config = dict(
    n_layer=16,
    d_model=160,
    n_experts=128,
    experts_per_token=8,
    d_expert=32,
    d_shared_expert=0,
    activation='swiglu',
    moe_layers=[2, 3, 4, 5, 6, 7, 8, 9, 10, 11, 12, 13, 14, 15],
    router_score='sigmoid',
    normalize_top_k=True,
    routed_scale=1.0,
    balance_loss=0.000289,
    balance_bias=True,
    init_std_router=0.00743,
    lr_router=0.00081,
    n_head=5,
    n_kv_head=5,
    head_dim=32,
    vocab_size=16384,
    norm='rmsnorm',
    norm_place='pre',
    norm_eps=1e-05,
    positions='rope',
    rope_base=10000.0,
    rope_fraction=1.0,
    qk_norm=False,
    attn_scale=0.177,
    tie_embeddings=True,
    parallel_block=False,
    init='normal',
    init_std_qkv=0.0576,
    init_std_o=0.0102,
    init_std_up=0.0576,
    init_std_down=0.00609,
    optimizer='soap_variant',
    lr=0.00584,
    beta1=0.95,
    beta2=0.98,
    weight_decay=0.023,
    lr_head=0.00689,
    grad_clip=0.5,
    warmup_steps=200,
    schedule='wsd',
    decay_fraction=0.925,
    decay_shape='linear',
    final_lr_fraction=0.1,
    batch_tokens=65536,
    seq_len=512,
    doc_mask=False,
    train_tokens=306200000,
    steps=4673,
    dataset='wikipedia_en',
)
Below are experts of layer 4 (counted from 0) of a mixture-of-experts language model. Rows are named router (the router's row for the expert), gate (a neuron's input weights, with its number), up (a neuron's input weights, with its number), down (a neuron's output weights, with its number) and show model dimensions 0-159. Each number is 50 + 10 x the weight over its row's rms, rounded and kept within 0 to 99.
After each expert's rows: "raises" lists some tokens whose logits its average output raises strongly, later layers aside; "comes before" lists some tokens at least twice as common just after its tokens as in all text. This comes from a sample of Wikipedia text that the model never trained on. Tokens count by the router's weight.

# expert 105
router:45 50 46 53 40 48 52 44 66 49 63 55 43 36 58 54 43 57 51 37 56 50 55 45 44 34 51 45 50 63 56 50 48 45 30 54 46 55 49 38 35 59 47 49 36 57 77 50 38 47 53 66 60 42 65 49 67 50 72 45 53 61 48 47 57 46 43 41 58 53 56 65 40 54 59 46 43 55 42 51 62 40 36 38 48 43 41 49 51 61 61 47 35 43 50 59 67 47 45 44 68 45 62 67 28 64 57 40 26 51 51 63 67 53 59 44 42 32 81 53 64 56 56 36 58 54 66 45 37 50 55 48 50 48 41 36 42 47 42 42 56 40 40 37 62 43 70 44 45 50 47 48 58 35 56 67 27 48 46 53
gate0:39 59 25 54 45 64 59 56 45 50 43 65 43 41 54 38 58 62 53 62 53 40 56 57 48 53 53 50 44 65 45 58 54 29 48 61 50 37 46 40 56 62 50 42 49 57 57 59 39 52 63 60 53 47 57 50 54 46 37 48 72 68 42 48 49 48 63 30 17 42 53 46 47 45 49 44 43 43 69 45 45 50 41 45 33 68 32 57 61 49 43 39 26 42 58 51 64 50 56 56 54 43 43 67 42 66 52 84 45 47 54 52 55 49 47 40 54 50 64 40 51 57 63 34 61 42 51 50 36 57 55 46 50 52 54 37 41 55 39 54 48 43 49 40 30 50 35 42 37 48 56 37 65 45 57 36 57 39 51 58
up0:51 51 47 48 48 48 46 57 45 51 60 57 60 47 40 55 43 44 47 50 35 41 45 54 49 41 47 46 48 67 50 35 47 63 63 49 62 61 60 37 56 57 56 73 68 25 34 32 56 44 46 53 46 48 48 53 28 53 53 59 26 34 49 42 50 58 41 48 58 62 42 63 76 57 52 51 53 27 37 54 59 28 59 59 57 37 58 57 37 38 53 52 66 60 45 45 57 53 59 46 54 49 41 37 54 41 64 38 40 61 58 42 44 71 50 62 48 47 55 34 69 28 44 51 35 55 48 56 57 34 43 47 52 48 25 47 51 60 64 46 55 45 50 54 61 50 50 52 48 39 55 60 39 42 60 59 41 65 62 54
down0:47 63 55 45 42 55 47 42 60 53 55 43 54 57 61 57 37 61 61 49 37 53 43 31 48 61 37 53 58 61 47 44 50 36 47 57 71 66 59 44 54 38 52 50 50 49 51 51 51 46 47 40 37 39 35 45 65 55 46 72 48 59 66 30 50 37 35 52 45 55 52 47 56 32 38 36 46 51 52 54 52 44 51 59 42 47 51 47 54 53 59 50 53 60 39 59 40 73 73 43 51 66 53 57 36 59 57 63 41 44 49 54 53 52 44 42 52 53 54 50 60 16 81 54 36 64 47 54 50 49 76 53 52 70 43 37 46 56 37 47 45 47 69 42 44 56 59 58 47 52 55 51 59 71 45 54 37 54 41 72
raises: ":", ",", " |\n", " and", ";", " |"
comes before: ":", "0", "4", "6", "5", "9"

# expert 107
router:13 49 43 60 49 43 54 47 65 43 76 57 51 57 61 43 48 46 54 41 36 52 65 57 53 38 42 38 71 43 67 44 39 44 51 65 46 47 53 44 41 50 54 54 46 56 55 53 38 60 62 63 47 49 63 46 54 57 56 47 45 53 32 45 63 59 24 54 53 38 42 71 47 41 69 51 51 47 45 57 57 49 43 35 47 48 50 58 55 41 55 38 47 58 41 45 56 50 64 54 63 55 69 55 50 43 38 53 38 50 52 38 48 50 48 55 61 24 67 44 51 72 60 43 55 45 59 34 60 66 42 49 59 45 42 43 50 40 51 59 55 35 54 44 70 46 46 62 63 65 46 40 47 33 45 64 46 38 61 58
gate0:55 28 57 40 73 52 46 50 59 38 65 63 64 59 63 37 49 50 66 39 51 35 55 43 55 63 33 37 41 56 57 50 48 33 45 57 48 51 45 42 32 55 44 44 33 44 58 49 47 75 41 56 42 44 65 44 63 65 43 45 48 55 42 76 53 54 36 52 60 49 44 62 67 55 71 53 38 51 51 52 53 60 53 48 58 38 64 45 59 59 35 55 56 58 49 53 64 44 65 42 78 50 62 55 60 50 40 51 29 57 39 55 61 52 44 53 52 44 56 45 41 67 40 42 53 52 42 49 58 65 45 57 66 51 40 45 53 48 67 58 55 43 32 52 52 39 47 48 50 69 54 63 49 57 58 47 61 43 64 61
up0:48 41 66 43 70 48 46 46 66 48 61 61 62 50 48 45 53 49 67 49 42 42 53 50 51 53 36 40 68 58 65 53 53 18 31 47 54 49 53 49 45 52 53 49 45 55 54 49 40 59 47 48 37 51 49 38 53 65 38 44 50 64 48 74 44 56 49 54 55 37 33 64 77 46 69 56 33 51 62 45 44 53 45 44 59 51 66 51 49 43 26 49 41 34 49 52 61 48 64 46 77 57 54 53 67 53 50 70 33 73 45 40 59 59 46 47 67 50 54 55 36 71 37 35 55 53 49 39 51 60 51 47 58 54 48 50 49 49 56 61 56 45 26 53 45 47 55 48 63 60 47 52 53 60 47 50 56 57 54 59
down0:46 41 41 50 50 36 45 51 30 59 59 43 60 18 48 63 46 56 35 46 57 42 54 50 64 46 56 57 30 52 44 26 33 56 67 56 37 31 28 60 48 50 46 35 46 43 49 42 38 52 64 40 59 53 47 38 50 34 52 50 51 43 62 45 35 42 63 48 73 55 65 46 47 46 45 45 43 42 51 55 41 50 55 48 60 38 37 39 46 48 42 48 39 48 53 74 57 46 35 49 57 40 50 47 43 69 56 47 38 54 54 68 52 52 51 46 34 67 53 46 52 47 44 54 46 61 54 36 39 47 58 32 49 49 33 57 39 48 25 48 34 43 59 51 65 46 36 44 46 59 43 46 52 48 60 51 40 30 52 40
raises: "\n", " of", ")\n", " and", " or"
comes before: " of", " in", ":", " as", "==\n", " for"

# expert 8
router:49 53 40 78 56 41 55 43 66 47 53 60 52 35 40 29 56 46 51 38 65 27 48 45 61 39 34 36 58 65 51 72 49 45 55 41 40 64 64 54 44 51 49 55 49 58 50 64 51 64 56 67 43 51 54 43 43 46 53 45 38 51 53 44 69 40 55 42 73 50 43 53 49 44 67 43 52 66 34 53 49 41 39 68 39 48 38 49 51 54 58 39 42 51 48 30 59 49 56 51 61 43 51 58 50 45 31 46 44 78 55 55 47 47 42 60 36 46 65 36 54 58 55 61 47 48 48 45 43 63 59 40 45 50 54 57 59 32 71 44 45 33 42 44 31 59 53 58 44 44 57 44 46 37 42 54 36 51 65 56
gate0:54 65 51 71 41 46 68 53 49 50 52 71 67 42 64 57 49 53 54 51 59 40 39 70 65 33 30 36 53 53 51 52 30 47 50 41 42 46 74 53 63 57 46 59 28 70 55 56 46 49 54 50 30 59 57 50 46 51 43 47 63 52 42 55 53 56 74 49 63 46 35 42 49 38 60 46 47 50 39 29 43 49 54 58 48 50 52 42 46 33 53 52 46 48 50 37 52 44 54 55 53 64 52 75 47 35 63 56 56 67 45 38 50 48 65 42 45 49 66 58 44 34 31 69 55 56 62 54 53 51 58 52 64 49 60 44 57 42 58 41 48 55 70 53 46 62 51 58 31 54 52 43 68 53 43 49 56 46 48 63
up0:44 64 41 54 39 57 49 53 68 42 51 62 63 33 59 37 50 39 47 43 58 35 51 70 59 33 43 43 55 51 64 40 34 50 47 49 49 60 67 46 58 52 71 54 34 59 44 52 54 47 53 49 25 59 55 50 47 49 49 43 70 56 57 60 61 49 65 49 60 45 53 39 43 43 65 70 47 44 43 28 40 51 56 55 55 50 58 50 46 33 55 60 39 41 45 39 48 47 59 35 46 58 51 54 59 40 59 45 51 55 55 36 54 43 61 54 42 41 64 55 51 38 53 65 53 66 56 45 56 62 62 60 56 46 55 53 84 38 73 48 46 67 62 44 30 61 48 54 49 31 56 55 68 52 42 47 57 39 58 51
down0:56 52 57 62 31 57 52 57 42 55 39 55 61 30 27 40 64 37 45 56 40 53 55 59 47 45 53 62 42 55 50 52 34 45 62 38 54 38 53 65 67 64 56 49 24 59 53 52 60 57 54 29 40 41 50 48 61 42 65 49 53 56 50 61 60 54 48 59 51 51 52 54 52 35 39 45 46 25 41 30 52 55 48 48 50 39 51 65 45 19 39 64 46 29 43 46 46 46 39 60 52 52 60 56 54 51 61 41 66 75 48 47 58 57 65 48 47 48 41 55 45 48 61 44 54 63 42 33 56 60 50 48 39 59 57 54 46 27 56 54 45 71 54 54 55 45 46 64 62 45 51 54 54 55 60 55 41 51 66 32
raises: " ", ",", " in", " and", " on", " the"
comes before: " the", " to", " in", " by", " a", " with"

# expert 36
router:50 61 50 61 54 63 62 46 41 60 45 52 58 58 67 57 46 42 36 58 39 45 37 34 46 47 49 44 58 56 54 45 56 51 45 50 65 40 64 51 19 31 46 47 56 51 47 50 22 66 70 42 61 40 39 47 46 39 56 43 56 59 52 46 57 42 54 40 52 56 51 46 60 54 45 52 52 30 50 51 50 40 26 44 23 34 65 42 46 33 53 46 49 67 48 48 53 50 41 58 48 49 67 53 29 57 26 44 41 59 65 40 57 61 64 57 51 48 51 50 62 46 37 52 46 45 80 41 50 56 44 42 45 49 44 60 55 67 49 42 42 56 33 48 52 45 43 43 54 42 46 45 63 51 42 51 27 56 42 44
gate0:48 58 40 69 52 54 35 37 34 53 33 55 37 34 52 44 59 47 45 59 69 64 47 41 37 59 37 58 49 26 59 34 40 58 39 55 34 39 64 57 46 54 56 50 45 64 48 43 43 56 55 58 53 45 58 48 33 44 61 59 55 41 73 29 49 49 38 60 51 44 67 41 54 56 47 40 56 50 60 46 27 47 48 58 48 38 62 38 44 53 55 46 58 52 54 60 67 50 63 51 49 51 63 41 51 59 44 42 60 38 57 44 22 60 41 46 66 49 43 54 42 40 67 64 58 53 36 52 39 43 45 39 57 50 54 46 55 45 52 48 50 58 60 48 43 38 78 45 30 57 45 51 57 61 54 71 51 47 53 42
up0:47 54 53 45 67 57 51 57 65 34 54 49 54 55 62 38 21 52 54 52 31 39 53 35 44 38 58 62 42 69 49 49 43 49 38 52 48 63 61 50 58 38 48 43 62 53 56 50 56 40 45 53 50 53 67 43 56 63 43 36 30 44 42 49 56 55 45 51 49 41 56 58 59 52 50 45 43 45 26 40 59 47 47 57 45 55 48 42 53 57 49 41 29 34 60 55 53 54 42 58 44 34 35 60 74 50 59 64 46 59 52 53 62 49 38 24 59 58 71 58 56 55 58 59 56 48 58 67 47 32 57 65 33 63 62 56 57 60 34 62 54 72 38 56 41 50 46 66 45 62 65 46 55 47 67 56 45 48 55 50
down0:32 49 34 56 53 51 47 50 47 34 46 48 53 56 37 62 39 49 67 70 61 49 42 69 51 43 56 48 38 55 37 43 45 49 40 67 47 54 65 42 67 59 52 69 52 49 51 66 59 40 44 47 51 55 57 47 42 53 74 59 59 59 37 48 41 33 53 55 58 58 38 24 57 47 59 34 52 38 56 33 52 52 54 48 49 53 66 48 37 49 52 49 56 41 56 56 45 43 62 27 59 70 43 75 48 46 53 63 29 50 32 59 38 63 49 32 37 57 38 43 61 46 59 44 59 42 37 53 44 57 46 57 44 46 39 59 69 61 57 51 55 58 60 40 55 64 50 44 44 47 52 48 30 37 57 51 50 37 52 44
raises: " years", ",", " and", "–", "\n", " to"
comes before: " |", ".", "–", "%", ",", " |\n"

# expert 11
router:26 50 43 59 61 42 55 51 47 34 40 54 55 49 43 40 50 54 37 57 68 39 53 36 42 32 33 52 40 59 36 63 52 47 54 58 47 67 48 65 48 57 48 57 47 50 44 47 59 57 44 57 49 68 55 33 60 42 42 37 35 50 57 56 63 39 41 46 61 36 44 60 48 56 66 35 58 43 29 64 61 52 27 68 43 64 48 54 46 54 60 51 58 70 67 37 57 45 36 56 72 56 54 48 46 46 38 39 30 54 58 54 58 52 54 58 48 40 58 53 59 53 63 65 43 51 47 45 42 57 39 40 61 61 51 38 42 36 70 37 46 34 53 50 64 56 66 46 52 43 59 56 65 37 52 51 50 40 48 42
gate0:50 45 61 51 45 48 48 59 43 36 38 56 33 43 44 41 49 62 64 63 46 51 44 60 53 51 47 62 50 43 48 54 61 63 68 58 45 45 44 57 48 46 74 57 58 40 47 43 42 55 43 54 46 59 43 46 31 40 57 32 59 42 38 40 42 47 38 38 35 41 33 50 50 63 38 49 64 46 32 60 63 42 34 47 56 57 62 47 36 58 73 55 35 45 49 72 62 20 34 58 50 55 61 45 52 50 64 43 58 40 51 62 41 46 49 45 58 43 54 58 70 36 58 62 61 50 54 44 48 43 35 55 53 69 39 64 41 59 58 45 52 52 66 54 60 60 48 65 63 30 63 51 59 67 59 56 54 40 45 47
up0:58 41 54 50 54 63 48 60 29 48 43 50 36 38 36 42 51 57 56 69 58 50 38 65 41 55 23 59 50 51 47 46 52 49 45 57 58 46 47 52 52 31 59 44 37 37 50 49 25 54 42 60 53 44 43 55 53 50 52 52 56 57 44 40 47 38 47 72 38 65 64 39 41 65 52 49 37 45 52 51 54 42 43 45 39 56 42 39 50 58 65 40 66 56 48 44 46 38 28 63 56 45 53 31 49 47 52 50 38 55 55 44 54 64 47 42 72 48 53 38 43 49 55 63 53 36 58 71 57 47 41 48 55 71 36 72 46 63 71 52 37 43 65 27 62 64 41 47 58 51 44 53 55 60 64 42 58 57 41 58
down0:48 64 50 57 55 51 43 46 55 58 58 49 52 60 61 52 33 47 64 60 45 56 58 36 45 43 34 52 61 50 54 57 72 57 46 44 52 42 60 44 53 55 50 50 44 53 55 38 61 39 43 36 50 58 47 64 56 46 51 43 56 51 51 44 61 60 36 45 48 52 51 38 54 39 27 40 49 54 52 28 45 72 60 62 45 43 72 55 41 60 51 44 44 48 37 51 58 60 53 44 51 58 81 63 54 55 61 68 64 55 53 45 33 52 63 61 63 45 72 55 30 40 46 52 57 69 49 46 52 48 61 64 41 58 46 56 37 61 41 44 59 48 46 52 49 43 56 35 25 30 74 60 52 59 50 67 69 43 51 54
raises: " in", "\n", " and", " (", " the", " a"
comes before: " to", " in", " by", " the", " a", " as"

# expert 3
router:46 45 39 74 71 42 59 48 52 47 51 64 42 45 58 44 60 41 35 49 46 38 44 37 47 24 30 62 38 44 53 52 48 46 52 59 57 39 43 47 48 29 57 53 35 54 50 64 41 51 33 56 45 55 56 44 52 39 64 43 55 51 53 47 55 50 44 37 59 42 35 49 44 62 53 42 40 55 32 46 66 53 35 49 55 38 50 50 56 51 58 39 45 72 43 44 51 36 44 67 53 54 32 60 46 44 42 36 43 64 64 45 56 45 55 56 39 40 72 65 56 55 46 62 48 49 53 51 45 36 60 35 59 54 41 57 47 23 73 39 46 42 52 40 45 60 63 69 41 40 54 48 48 52 48 69 45 40 59 68
gate0:43 45 54 69 57 48 59 52 63 52 45 64 46 41 44 40 39 51 49 50 53 52 38 47 49 36 52 66 28 45 71 41 48 64 49 66 58 30 58 51 63 48 53 34 44 48 59 48 38 38 51 37 43 50 40 48 64 51 61 57 30 58 52 59 49 57 48 46 44 41 36 50 39 60 47 42 41 45 32 43 64 40 57 51 70 57 59 40 47 44 51 45 35 35 53 51 48 56 59 43 55 38 23 55 44 62 54 56 36 53 74 61 66 30 57 50 37 35 70 68 43 44 49 56 43 52 59 49 62 54 37 58 50 66 55 50 43 41 60 64 53 57 49 39 55 65 50 66 55 32 54 53 55 51 33 57 42 34 36 46
up0:47 63 63 67 58 45 59 54 60 43 52 78 49 47 46 48 38 50 54 62 48 56 55 40 45 37 41 50 52 38 51 49 37 64 38 59 59 43 59 55 73 32 54 37 46 51 58 56 50 51 49 42 41 40 60 45 56 51 58 44 32 48 61 59 47 43 48 50 48 32 31 56 38 53 53 46 46 50 23 28 54 52 43 44 58 62 51 48 47 61 52 46 31 38 47 46 63 50 54 52 48 30 25 52 49 62 46 46 36 48 64 74 63 31 52 51 54 47 61 75 40 48 57 68 43 40 59 38 58 59 35 38 49 57 57 46 56 39 61 58 57 40 44 53 55 72 37 57 48 37 53 56 39 50 39 53 55 40 45 56
down0:48 42 47 52 46 48 59 51 58 40 54 43 61 48 58 55 62 40 42 43 57 29 58 44 27 44 37 60 38 48 63 66 26 52 54 42 48 57 56 63 46 42 49 46 34 43 47 40 59 68 38 54 46 45 38 41 64 42 53 37 74 58 61 69 45 53 42 52 65 39 64 60 68 77 36 46 37 43 61 46 54 56 54 47 66 45 49 52 30 58 35 44 50 50 57 44 53 48 51 36 64 49 47 29 53 63 46 51 55 41 66 54 28 46 46 64 64 44 51 56 53 53 37 47 38 54 42 66 45 42 60 53 46 50 55 42 55 33 55 49 50 45 44 76 40 45 54 49 54 43 50 58 52 61 50 35 38 53 42 70
raises: " as", " in", " by", " with", ".", "\n"
comes before: " by", " to", " in", " on", " as", ":"

# expert 43
router:50 67 47 54 44 36 60 58 45 41 55 50 60 36 42 53 57 59 40 50 49 26 47 33 46 36 57 49 41 58 50 57 60 43 39 41 53 53 50 55 50 49 60 56 51 57 42 40 56 43 57 56 40 40 60 33 45 35 45 52 44 53 34 40 59 50 28 46 71 42 45 61 73 42 55 45 50 43 24 61 57 46 38 52 50 60 51 31 72 41 55 48 55 57 48 58 57 54 37 68 45 52 46 52 24 42 56 26 56 58 43 49 64 51 75 54 58 43 53 60 43 48 50 40 64 45 72 42 48 47 61 49 43 55 52 40 49 40 58 57 48 39 49 49 55 48 36 67 59 71 54 62 66 49 40 56 63 45 55 69
gate0:45 41 55 59 48 43 56 52 60 59 37 52 43 42 63 36 62 58 58 54 59 50 63 65 40 46 40 47 67 46 45 59 50 46 53 55 53 50 42 38 62 34 57 46 57 47 62 38 55 46 54 54 51 53 63 40 40 36 39 32 50 59 44 55 43 38 35 47 40 48 46 43 51 45 40 44 41 35 29 42 67 40 52 60 44 57 61 31 60 60 41 56 54 58 36 54 58 49 53 41 50 63 52 51 54 76 68 40 55 45 41 61 56 50 69 25 71 54 55 45 34 44 42 33 59 46 55 61 40 36 47 55 62 56 20 46 34 52 40 27 48 52 68 53 49 53 42 54 39 40 50 36 39 40 54 47 58 37 50 37
up0:44 35 43 46 41 39 59 45 56 60 48 30 42 56 59 38 50 51 51 31 51 51 38 41 65 62 51 43 40 65 45 50 44 38 54 46 30 47 61 65 40 51 48 65 38 51 40 55 68 62 62 39 48 60 35 47 64 53 41 60 58 57 63 53 52 58 47 46 39 45 57 44 46 37 54 30 48 54 58 44 43 68 48 54 25 46 65 69 46 53 60 55 48 55 37 58 38 51 54 41 41 63 48 43 60 42 33 75 38 59 53 36 41 63 41 58 33 56 46 53 62 60 55 41 44 62 42 60 68 48 64 29 39 47 45 47 63 46 56 61 60 41 39 49 55 57 52 60 60 63 27 52 62 49 53 48 52 34 50 58
down0:60 55 82 37 59 53 49 63 52 52 44 52 35 46 34 52 53 53 45 48 65 61 49 49 57 36 58 46 57 40 34 51 55 56 53 48 53 41 40 67 42 55 48 39 49 38 53 32 58 59 53 54 44 39 47 46 67 40 43 68 45 45 51 50 36 58 52 57 44 54 51 55 36 42 44 42 43 59 50 54 45 59 53 66 48 66 45 42 62 51 24 40 47 53 57 58 45 51 38 44 52 47 48 53 52 34 44 42 69 49 55 56 35 54 47 53 53 52 74 59 59 46 64 37 53 60 56 52 47 53 34 44 38 55 55 58 71 38 53 76 31 54 46 65 62 51 57 47 56 68 63 68 60 44 41 48 77 68 38 60
raises: "-", " been", " or"
comes before: "-", "|", "201", "200", "202", "199"

# expert 0
router:45 53 40 66 53 44 47 51 75 48 43 60 45 47 62 56 65 42 30 41 40 43 39 51 55 38 30 55 51 53 61 53 60 44 56 43 52 27 41 42 48 38 59 52 40 58 51 46 35 53 56 43 42 34 73 37 43 48 53 61 41 58 43 37 36 46 45 46 58 50 62 43 38 56 56 45 60 55 44 57 62 32 50 32 43 42 52 53 47 42 66 38 61 69 42 61 54 35 60 57 60 42 44 55 60 55 24 35 43 39 50 44 50 55 41 42 58 37 58 51 61 52 46 54 66 50 54 39 61 77 66 36 35 47 40 53 38 54 58 52 58 72 58 46 65 58 62 56 53 61 62 51 48 46 50 58 40 35 58 54
gate0:51 45 44 53 54 42 62 59 50 36 74 37 65 58 25 52 55 36 38 43 60 58 73 40 37 44 50 64 49 56 56 41 55 56 43 37 57 46 54 47 50 48 37 54 46 53 50 43 40 47 55 54 41 32 55 39 75 41 58 47 41 48 61 69 54 42 45 53 49 55 44 61 50 40 43 43 49 52 44 57 46 58 43 57 51 38 34 47 55 49 45 59 45 59 54 58 53 41 56 63 51 61 57 35 49 39 65 52 26 53 38 59 45 61 49 51 27 23 53 52 66 54 63 61 65 38 61 52 61 52 48 38 58 48 62 53 29 48 52 51 29 35 45 62 40 41 52 36 43 54 61 56 54 48 48 53 61 34 23 45
up0:68 46 47 54 56 45 47 70 66 37 61 44 73 36 37 46 41 40 45 45 37 55 55 36 43 29 42 44 46 51 66 49 47 56 51 38 49 34 41 54 64 48 52 43 43 46 50 50 56 36 56 46 58 30 51 38 60 38 57 55 52 43 49 73 57 50 36 53 58 61 53 61 34 60 40 44 59 47 47 67 54 65 40 56 58 46 42 51 53 49 46 55 50 52 43 35 36 60 59 57 30 51 70 42 55 60 45 40 43 51 35 53 51 53 56 58 37 31 59 41 60 47 55 69 49 48 40 46 56 51 45 47 41 74 65 63 38 37 66 78 36 55 46 52 61 39 45 46 48 47 44 39 62 54 48 43 34 39 37 42
down0:37 38 26 41 53 46 39 54 35 57 42 44 52 50 68 63 47 44 65 62 47 50 34 62 24 31 62 54 40 43 52 59 71 43 46 48 68 47 29 58 43 42 48 41 53 53 37 55 42 40 39 44 38 37 41 48 56 60 49 53 46 52 56 67 42 68 45 56 38 49 41 69 49 43 50 64 51 47 60 54 43 60 42 53 59 50 51 64 41 54 47 41 41 36 54 44 33 66 60 60 46 54 50 41 57 40 37 51 64 53 32 61 61 54 54 47 47 54 54 38 42 62 46 53 50 59 55 52 72 59 43 56 44 64 57 53 50 42 62 60 62 42 67 41 51 47 56 44 59 28 70 46 40 42 49 45 32 47 30 48
raises: " and", " to", "ing", " or", " as", ","
comes before: " of", ",", " in", ".\n\n", "ing", " century"

# expert 7
router:52 53 43 52 56 41 46 35 38 40 56 52 39 56 42 33 49 57 57 51 18 38 56 37 31 30 60 39 73 22 37 51 51 45 44 42 34 52 60 47 36 39 57 62 57 50 53 82 37 44 60 53 46 34 49 54 58 54 54 49 49 49 36 44 69 62 52 45 58 46 46 60 40 33 65 38 70 62 37 43 46 49 44 61 41 47 44 38 48 50 51 44 42 39 60 43 53 37 42 35 68 50 48 66 50 50 51 39 46 45 60 36 56 53 47 49 49 52 63 62 38 51 46 35 48 53 58 45 57 54 56 33 49 48 47 60 52 42 37 36 49 48 43 47 53 70 63 43 46 46 47 38 46 50 51 36 35 44 47 43
gate0:37 51 31 40 49 34 46 36 47 31 48 45 42 51 44 26 42 55 60 56 28 37 49 46 31 45 51 56 54 29 51 58 60 61 47 42 48 57 59 58 42 37 51 51 54 46 53 53 48 71 57 57 49 50 36 42 43 58 31 63 36 42 49 50 60 45 51 68 52 46 42 69 41 49 65 50 53 83 47 50 56 60 63 40 50 46 54 46 56 32 46 46 46 58 66 60 56 67 56 50 68 53 42 59 51 55 40 32 40 42 46 51 42 39 36 58 59 53 50 42 50 58 43 36 42 39 48 50 63 40 44 69 45 46 53 57 35 43 39 40 41 38 44 56 59 62 44 62 59 57 51 30 53 51 43 38 43 67 43 33
up0:68 51 58 72 40 76 48 57 49 50 52 48 60 56 52 53 49 31 50 62 60 59 56 56 65 52 51 48 51 64 55 37 37 47 45 61 69 41 46 43 49 72 57 50 47 58 34 45 48 37 39 51 46 55 72 41 42 42 63 34 36 49 39 46 47 44 48 38 40 54 61 49 59 55 40 56 49 41 39 56 50 32 47 49 49 49 51 50 46 44 50 44 47 46 43 48 54 51 40 37 34 58 58 28 39 63 64 64 52 67 51 54 63 51 55 36 44 52 41 65 60 42 66 55 57 50 43 52 39 44 69 51 66 46 42 33 56 59 52 73 59 58 56 48 66 50 58 30 45 36 64 62 63 50 54 63 70 41 65 61
down0:57 49 34 54 39 63 40 48 48 33 39 50 59 50 44 26 36 49 44 72 74 34 56 60 48 59 48 67 48 47 58 57 55 44 40 28 54 45 51 32 46 48 65 62 53 53 63 56 55 64 63 40 45 50 50 50 44 60 44 57 45 61 34 60 30 32 61 55 49 58 57 38 74 74 51 40 52 51 49 44 55 54 60 47 45 58 54 46 35 38 56 45 39 47 56 43 46 45 62 46 57 38 52 48 58 64 43 54 57 41 55 47 53 55 53 30 35 57 39 49 68 48 62 38 51 27 43 39 63 62 70 55 52 46 36 40 38 41 55 55 47 55 55 48 48 44 25 47 60 31 45 50 56 54 44 51 53 57 48 47
raises: " the", " other", " its", " a", " others"
comes before: " the", " a", " his", " an", " its", " be"

# expert 15
router:58 45 41 53 61 66 54 37 49 34 35 58 49 59 48 32 51 51 50 37 50 48 62 34 46 43 40 46 61 39 43 52 52 40 20 37 38 41 36 58 56 32 58 63 49 50 66 53 52 41 60 58 54 50 54 49 66 54 66 50 65 66 39 49 28 49 51 43 51 28 28 66 51 43 57 39 65 61 42 39 44 32 49 67 49 41 63 35 40 57 51 45 47 57 43 55 50 42 39 40 71 39 59 54 41 47 50 52 43 48 51 52 46 44 54 44 49 59 52 59 54 49 46 50 45 47 55 41 72 61 56 29 33 40 48 66 51 42 38 38 46 47 50 51 49 72 52 35 34 39 49 36 47 49 51 65 40 52 63 48
gate0:55 44 40 51 64 36 57 55 74 52 39 39 54 41 43 52 49 61 44 36 44 61 57 53 62 55 59 59 47 49 48 59 48 51 29 44 38 50 52 49 53 44 42 40 50 58 60 55 71 44 51 55 54 60 62 43 60 49 51 49 39 56 59 60 68 31 47 50 53 45 40 42 45 52 66 50 57 71 47 50 39 62 60 51 46 42 58 41 51 50 52 47 40 50 62 51 43 41 34 47 65 54 45 50 29 27 45 54 39 38 51 48 64 45 73 60 46 68 60 57 48 63 49 39 48 38 54 36 63 70 45 49 60 42 64 43 33 50 42 52 64 54 50 66 21 49 64 47 56 39 65 49 40 33 47 81 53 53 47 42
up0:32 34 42 53 51 42 47 67 56 66 74 52 54 34 46 57 51 39 54 44 44 48 51 54 52 41 75 51 43 48 37 48 43 56 66 41 55 54 30 39 51 45 35 62 42 55 47 43 60 40 54 48 68 42 51 54 67 50 53 50 58 43 54 38 53 39 55 49 63 46 59 43 47 49 38 58 63 57 59 46 63 53 60 54 35 48 51 46 30 56 45 51 57 49 36 56 33 31 49 59 41 60 39 49 45 43 34 52 55 29 59 26 58 43 53 59 51 51 57 48 52 52 52 45 51 45 32 41 47 73 48 57 75 50 62 50 47 73 47 39 59 49 59 60 41 63 49 63 50 64 52 31 37 46 39 62 39 44 73 44
down0:51 52 61 61 53 46 45 61 49 57 63 38 46 29 48 49 43 47 52 54 60 52 51 46 45 38 76 51 51 39 41 40 50 44 49 55 60 58 42 68 55 50 45 67 54 51 54 61 52 35 43 53 42 41 47 68 53 57 41 39 51 30 58 58 55 38 47 29 39 43 60 57 30 57 32 55 40 45 59 37 50 50 65 52 42 43 48 35 38 63 51 50 44 65 53 54 41 43 44 44 35 45 49 50 55 47 46 51 54 35 30 36 52 35 49 62 37 61 61 32 48 44 45 46 52 58 46 34 52 58 55 40 58 55 61 47 51 39 68 55 47 62 49 75 23 50 50 52 50 49 71 37 54 53 43 64 20 52 35 32
raises: " the", " a", " an", " this", " "
comes before: " the", " a", " his", " an", " its", " their"